{"vocab_size": 8192, "norm_place": "pre", "init_std_qkv": 0.041, "max_grad_norm": 1.0, "schedule": "wsd"}
Below are experts of layer 2 (counted from 0) of a mixture-of-experts language model. Rows are named router (the router's row for the expert), gate (a neuron's input weights, with its number), up (a neuron's input weights, with its number), down (a neuron's output weights, with its number) and show model dimensions 0-191. Each number is 500 + 50 x the weight over its row's rms, rounded and kept within 0 to 999. Numbers have three digits each.
Before each expert's rows: "comes before" lists some tokens at least twice as common just after its tokens as in all text; "comes after" lists some tokens at least twice as common just before its tokens as in all text. This comes from a sample of Wikipedia text that the model never trained on. Tokens count by the router's weight.

# expert 20
comes before: " |", ")", "onent", "igned", "C", "<"
comes after: " |", "|", " M", " B", " (", " L"
router:513523609551519549471529536449566543390463522484555496536536470546435507455466502460480542557522446466509522543479461526464409403457584469383519482455515537507488522494450553462498444459433588548478393524543542531541554587467462554534404483483500482523538495387498596496521567436501412522495535473473534502474500516561527586541521378543562511509409458517444493455471480419450469464534483456443424508546536490508530475439645481438559447501533444449595483472487581504553473512432456439468439503464407483524550549433532496477506514443500487572573517510500479577425434645426509517
gate0:498430467511492613516496393464464528494487592454455525381442473549549513484447479396478547560476504638479530427399592477536515528538549434386448513560444549543522532506455482459581503493433522536521430509487498528621481578476557519437456507445457507494439500544528472491469554513538466418560524505519578431617473547475435530461480547450512493526466499444455453523486574544411495501444493430530517566535549454508514415414506518552482480481474535536537444475474476570561589397486398523476420561452405512417492480440529492464515595514577522559499545489526555519516560512521470540
up0:559524512532446497517469496516628514472500427522531520503479521558512399504504523500450460463540473555448641517452386525585413487545576561463542523557586497580532566505486459624556488483437413546497538519427522501536481521451528445455573519628429484482535502536561480496461471496516521531537436533536472516544503475491480596523509510461620399497480478475596447535516522484482492442548511477444557436551517458371465514476482501553477527459591506508514561501444485552487539468509485509418438518510465550489474552453575601472550605482580560498495597345511447463472525483494550444
down0:462404530442419439494553541556515517510456508526573402399605550519502463495569574547532524519428479578468582554526544486483502396527500564457476568539482519474585569450495538566482524532535504517544508610450428454575378551460478471502482416439543491483378458419562590452535549441539569402526487522463577391491479473498546535542465540474530473450488595406577469515462502486500490464523539383544499550556543486582458484495500551513484559505469486505455489535499533486480455488509412478559456424511454542480521544604431544432554508454482506517477483524465413476577553509558470523

# expert 37
comes before: ":", " |", " by", " information", "==", " name"
comes after: "-", "|", "\n", " •", "Personal", "Scientific"
router:539490467516450550554533481492552540528477488520577460482542457540448518455414508392476555535486451470557503532485497504560493333569498512378415555563609509534482526465533520500428492445461581503397480549476506531601528465466479481520545450536551527568621559573495518485568479497506456540572472479440522470455435485502443447578561515500441563474447475400613484583447501393476508517557387534467573481426555530538508482458545494482582447506533428486462540491544510491604516543447515420508461496473422476461502576458449554475509524517405431504467480546470528513459462415426548531
gate1:561518486527461525529424526453484485542596522580495532443470547525485512510560558570551520467369552445486506573481515521601352493577447567493423517492538478534431476529511523454484597487438487537467550519554525523493473419508465501536547449602510528540566534512549425523539502495539482519535501484450540512468476474513453463553533539513517482433498521466546482465501506546465557549583504534506582557506514482609488518439495489438569579484513487523376481498557435428547576526516556316477490479500531455485419544356448540420561468535513516527562526398421533480553457498375544475
up1:427476505528474552462504527529596517476491432486523616500467433537431467538597571556487511503421469473487519570529446529458352467534569646539519486501565403472488478551506502437518496557542554589490517511483467483534488541560528406437502458575464523503653565442587460602441434469526486463440605462446422487505576490515522562535546425505488503488451482575524501432569400498532507511379514476506521435544468531486533505456436467478428491505445479524468448549511475472422524489469591586469565505473510504424476543524427542493498494541453495516526495398491463485522533386471522525
down1:481530522515478455431475446588538481505483520521509484506479468448491539516459552576568553524500461583515645507573531489443599421551424506473460586441483498406510492473579508456470450502483582505488378537491446504512511381492441472478476536530512440456541549494499535496503517408539447587582408531428490411514538478436476484473373525497488453406471556482574492485439404488484474566497494678540606512566434440473475545539473435488451463459553520490394576508465502474448434452492495433569474462514454478534468487530547586538480555547571511485492507432518495458464519574523510463

# expert 25
comes before: "==", " ==", " of", "===", "%", " ==="
comes after: "==", ".", "===", "See", "Personal", " =="
router:522488535522501517455621529443520524404481575433547510538494496537496515534399473503476405540519424537484501535669586552446429412501445453490500483584526513463468542486545503497480507551469575486488526544513563387484489468409508543496619476481526470512467493509452498489498528459469520427466564517499466511515493525490473647436421420441521545502476480559443507460420498458453481504483522471415527467548553560480477509493496515459553378518540451571541484428435497509569449533500568441530460475426474445504501615470537527462429500540569470669480515379554488509455501558531520586
gate1:429399531535553504556596464542436598546468551555573528473400500468563543516473439471473539609446494454519523548478496507460499435435493467531558534449468546604478464403486503414533539513535487570484466496603508512514436472453478442497596560430502478440399572438490551463422437455482532510455575519464620489474448487512495484488472506517485515460450400557436418519372508447536432434528451535440527458430495468541452484582495497477466579430495548460454533470546511523511412521510588498551482514513554481516563480566433480489446469568515544563432425581483532528474539602495446456
up1:533512496478532481552450427499551529472559435517423454459498409415444481557599496473567449476535453544405483557531532526414440439467486472501420460501516475413571542409493477575489497520467560500479527519458485469530579590514505541543431435491399568596595500542469454605555580530527468570535443453436491470395469530460446511490503486516584492534528439501572595541540518465533499555435508431523586554541532576486506422471541461511479429569459582508439445505546488484467563425458390464456557467465424424561484478554525446508450486441531501510586547566484492487526488443569530428
down1:476515453479569534512576476501568520449524539557555468467522610504489536462519513488492603507463492467378503507523486520505438544495470511505432462524507546444476427430484433577464429542555483597484493571472425437542516459502514565498533667619482483586579537493549554481430541424457475483493577449454533510552518586511574600485474442543429582508491530536439433593522463501509515584515494452555589455522410534553489420480447381540558516533488505527468461462551460495544418409533368517550472489527553462462494489543514529526517534486475564490544511509528563415490435516457589490